python train.py --d_expert=48 --hidden_act="geglu" --balance_loss=0.00317 --router_logit_norm=2.0 --norm_eps=1e-05 --beta1=0.9 --batch_tokens=[32768, 65536, 98304] --dataset="wikipedia_en"
Below are experts of layer 2 (counted from 0) of a mixture-of-experts language model. Rows are named router (the router's row for the expert), gate (a neuron's input weights, with its number), up (a neuron's input weights, with its number) and show model dimensions 0-255. Each number is 128 + 24 x the weight over its row's rms, rounded and kept within 0 to 255.
Before each expert's rows: a language model's description of what the expert responds to. This comes from a sample of Wikipedia text that the model never trained on.

# expert 17
Mid-word im/ax/ight pieces. Inner and final word pieces in technical or descriptive text, such as El-im-ination, t-ax-es, spec-if-ically, reinvigor-ated.
router [116 121 112 122 150  86 160 157 153 159 137 152 114  87 128 137 146 137 107 110 135 137 149  97 123 157 112 136 121 104 114 149 134 169 131 138 150 117 102  73 127 118 103 109  95 131 144 129 115 122 132 138 181 120 116 114  89 102  81  84 172 117 174  78 127  78 110 130  96 117 149  98 113 103 137 117  94 155 179 138 153 155 137  93 135 158  95 143 104 110 124 136  96  96 146 154 188 139 157 114 125 137 117  97 134 120 140  95 109 138 120 138 163 137 124 101 135 148 130 107 144 110 106 105 125 165 127 154 165 111 164 140 129 161 120 117 157 166 124 117 142  99 104 137 161 145  81  79 135 145 136 103 102 182 134 104  82 124 109 117 122 129 158 131 133 101  90  88  93 150 119 130 122  82 146  81 112 121 115 146 106 168 127 148 138 153 123 124 105 153 109 118 115 152 145 159 152 134 123 116 125 130 119 115 116 124 105 138 166 128 134 136 118 126 153 158 104 150 101 133 140 141 164 126 117 114  98 132  78 147 139 119 130  85 125  94 146  96  99 113 167  74  92 129 164 130 103 134 156  89 106 143 148  77  96 123]
gate1 [120 167 130 101 132 123 106 122  91 131  94  95 132 179 108  61 103 116 106 103 146 139 125 129 119 132 133  75 123 102 107  88 121 141 121  95 146 158 130 138 120 154 151 100 111  97 122 115 133 138 114 104 140 115  93 164 125 109 129 146 124 156 150 122 132 170 137 127 126 143 121 129 146 120 121 125 105 151 147 108  95 169 143 129 102 106 129 146 124 126 135 170 156 107  84 161 141 123 132 122 133 107 134 121 154 155 146 124 106 146 142 138 114  88  85 133  80 118 151  87 160 149 180 114 122 149 140 110 119 148  93 144  97 138 141 123 131 112  91 143 167 112 121 171 121  65 120 118 115 141  91 121 137 129 161 116 166 157 142 130  95 121 120 111 145 153 107 182 148 101 164 105  97 153 109 124  66 105 165 158 119 102  82 137 157 133 128 117 101  96 137 148 160 104 142 159  80 110 124 134 151 140 140  80 148 147 111 105 143 128  94 134 152 113 177 115  97 177 169 131 150 101 145 116 108 134 103 106 115 103 136  71 115 134 160 106 156 138 106 163 134 145 145  89 130 124 110  90  73 136 111 127 120 123 123 112]
up1 [118 147  98 121 119 145 120 129 136 123 146 161  82 165 123 102 119 129 180 144 159 126 140 112 114 180 112 131 120 112 158 134 150 161 121 120  95  86 136 131 130 141 155 114 100 116 140  86  80 125 116 138 127 124  78 132 132  92  91 146 137 145 171 142 123 156 130 130 126 122 160 124 127 161 156 131 130 121 121  86 133 168 143 116  98  98 145 135 128 157 111 146 157 124 120 112 121 143 143 136 172  88 142 103 153 117 143 108 109 142 131 131  90 131  96 141  70 127 150  71 124  79 125  88 179 141 111 172 128 117 121 181  88 152 119 133 127 134  80 167 106  94 119 145 138 109 127 123 153 140 103 123  89 111 123  99 110 123 133 169  89  94 125  96 163 168 113 152 176 150 126 147 129 166 141  81 100 130 142  98 140 110 110 125 121 152 152 112 114 129  99  37 168 109 123 170 105 148 143 145 139 133  95  83 105 123 166 122 124 123  92 126 143 101 133 118 106 139 151 123 139 121 126 119 136 169 129 128 142 121 104 105 150 133 160 114 139 137 119 136 135 123 108  73 131 153 113 110  73 117 110 124  99 144 124 128]

# expert 43
Locative prepositions. In, to and on after verbs and nouns, introducing places, dates or topics, such as in June, centered on, led to.
router [162 135  87 160 114  69 108 151 135 114 134  98 106 118 124 157 123 127 148 120  97 124 127 125 136 117 104 135  95  52 123 119  87 120 125 116 108  93 148 129 125 145 124 102 149 144 117 117 155 125 160 132  78 127  98 114 101  93 105 147 104 138 142  92 114 120 116  98 144 134  88 118 157 165 166 125 135 122 115 152 139 136 112 123  74  97 109  67 112 138 138 143 149 111 105 144 135 120 136 157 102 112  80 136 137 157 136 149  97 116  77 115 128 145 133  93 117 133 100 144 159  95  81 130  67 118 170 133 113 120 177 101  97 102  77 102 150 153 149 162 156 167  92  93 115 138 105 122 116 155 163  78 105 148 104 106 133 111 136 140 128  76 160 118  97 123 116 114 157 163 143  97 186 101  99 121 130 131 120 120 103 111 185 149 148  93 120 127 119 119 123  98 101 142 111 165 101 144 149 162 147 137 118 110 155 151  82 117 157 120 103 104 137 130 120 150 124 154 122 133  90 155 122 147 165 146 121 118 122  97 130 150 127 120 106 146 122 126 144 119  90 124 137 132 137 141 126 134 130 120 106 139 162  97 109 112]
gate1 [ 99 140 167  87 144 133 140 129 120 129  98 127 119 101 113 109 102 135 125  97 150 120 140 184 118 179 175  95 192 146 142 154 131 123  92 143 123 176 140 141 157 132 147 114  65 119 154 130  61 134 117 162 136 115 122 141 152 105 117 121 156 157 147 143 131 147 128 113 119 167 143 119 140 116  95 128 114 126 146 117 162  97 134 127 108 122 158 136 120 144 134  88  94 153 148 162 140 131  74  89 146 110 103  82 146 143 124  90 151 133 139 124 153 150 109 145 124 150 145 144 136 115 174 125 186 131 102 108 118 151 158 127 140 118 116 165 125 119 145 105 120 119 161 138 190 111 132 154  79  88 115 129 131 114  99 144 128 148 141 147 123 142 130 116 163 138 178 177 152 103 130 129 119 146 147  87  98  97 108 137 100 117 107 119  90 142 132 113  98 141 134 140 136 128 152  96 160  72 110 154 149 124 113  92 145 136 135 133 161 134 123 191 128 135 146 121 108 117 145 146 138 124 179 115  99 150 122 125 113 139 112  84 147 130 172  69 135 127 117 122 119 132 154 101 123 107 100 150 118 131 146 171 155 139 157 127]
up1 [106 133 122 122 140 184 142  98 127 112 115 116 113 131  66  94 105 119 158  93 132 129 146 171 132 140 166 140 126 124 128 123 101  94  96 145 126 148 112 133 155 131 111 123  72 169 156 154 115 150 102 121 118 112 108 129 132 136 133  98 127 137 123 137 152 146 128 128 137 136  95 115 114 109 119 111 129 114 133 131 173 100 108 101  91 110 119 117  91 144 131 130  88 137 114 180 159  97  91 115 115 122  94  84 179 139 136 100 145 144 103 155 117 176 124 141  82 107 186 150 150  99 150 140 178  85 133  78 145 102 143 107 132 104 112 128 129 119 130 138 105 132 151 107 186 124 119 148 155 120 101 105 114 140 115 109 142 120 127 177 122 132 145 109 136 102 161 167 170 140 150 127 110 114 124  79 137  75 165 124 101 101 152  98 105 133 105 102 129 113 142 114 144 164 119 134 135  88  96 144 156 118 110  87 135 145 101 109 106 109 106 130 130 130 152 111 120 120 141 156 138 128 149 154 147 165 137 154 102 117 129 164 101 100 176  86 131 162 164 118 105  99 166 109 158 100  88 135  92 111 112 101 124  96 150 135]

# expert 11
Word-initial capitalized fragments. First pieces of words split by the tokenizer, such as te-lephone, Te-levision, Is-lam, Sk-oll, Sant-, often capitalized names.
router [129 111 156 125 150 107 118 139 161 143 145  93 147 111 144 140 113 145 153 161 112 145 106 131 122  79 151 120 153 174 142 141 156 138 117 116 151 146 147 118 132 109 157 143 119 119 140 107 131 127 122 145 155  87 149 130 113  91  98 138 109 135 109 121 117 117  99 129  91 125 149 105 127 114  85  81 130 157 162  91 155 137 138 115 142  96  78 107 129 132 103 112  98 120 150 111 135  68 137 206 125 115 113  99 101 129 136 109 168 151 150 108 168 135 127 157 127 123 114  92 132  98 140 158 139 102 129 139 103 144 111 129 159  80 147 178  63  97 105 150 111 140 129 136 139 152 144  97 129 134 149 148 133  89 147 115 124  81  76 114 132 101 126 157 135 115 129 163  98 131 133 118 148 109 174  92 148 115 143 123 129 168 123  95 108  79 144  90 139 139 135 141 125 177 134 136 105  97 127 135 133 109 168  81 132 152  84 120 120 114 138 135  97  73 132  72 115 162 107 122 108  86 123 134 130 137 107  97 127 159 138 134 171  83 125  87 123 119 113 152  89 121 141 135 149 141 125 128 130 139 122 132 134 124 190  94]
gate1 [106 141 127 124 132 132 146  94 184 118 181 177  80 137 165 120 107 156 119 104 117 120 143 130 134 119 145 191 132 114 125 112  89 105 106 144 168 142 143 108 132 126 159 143 100 166 115  98 152 114 112 116 163 144 152 114  89 143  91 141 151 148  70 121  95 142 112 144 111 139 120 118 149 116  94 107 115 119 163 159 117 142 139 174 111 128  94 106 138 106 121 128 126 104  87 105 136 117 140 152 118 145 115 104 107 114 108 107 154 116 133 130 151 167 151 164 133 165 114 106 145 112 105 133 139 113 136 119 128 143 121 112 175  75  98 136 109 125 121 143 136 140 130 147 114 150 139 168 124 135  38  92 120  83 146  94 112 112 117 133 160  89 170 147 154 128 165 130  95 104 128 117 101 116 145 107 115 116 146 133  78 161 126  87 118 126 101  86 103 152 108 113 156 146 159 142  81 124 139 107 135 128 136 114 151 158 129 122 113 137 164 105  98 141 137 110  93 146 160 164 133 105 116 134 124 147 115  82 113 149 152 110 139 104 175 146 165 140  83 138  84 137 128 124 154 137 159 123 125  91  97 127 136 135 164 117]
up1 [147  93 141 119  96 118 126 127 111 126 128 119 139 124 123 138 163  80 145 164 127 101 132 107 141 131 109  96 150 125 142 153 127 125 173 120 141 127 136 125 125 116 181 128 146  51 116 111 104 118 144 101 125  98 125 118 101 104 151 155  96 103 119 149 156 109 111 132 108 111 140 108 132 159 123 132 134 154 120 129 116 140 136  91 167 150 115 132 102 108 133 124  97 167 149 143 120 131 143 118 172 147 113 140 130 102 179 179 103 153 156 151  21  98  68 154 171 155 129 162 107 134 135 139 149 137 130  88 132 111 117 139 108 124 207 151 127 112 155 108 121  93 124 144 124 124 129 105 142 142 172 142 123 142 140 149 122 113 139 144 102 134 131 116 106 116  81 122 135 175 100 144 168 135 153 151 154 112 149 127 123 125 126 144 129 181 122 166 136 125  79 160 119 114  95 104 131 162 101 127 132 136 121 163  86  79 114  88 137 134 127 148 138 139 113 148 126 140 127 144 106 145 111 111 159 109 130 109 186 129 143 127 146 149  66 119 124  98 163 164 124 168 121 115 104 122 138 127 139 114 116 105 147 147 114 161]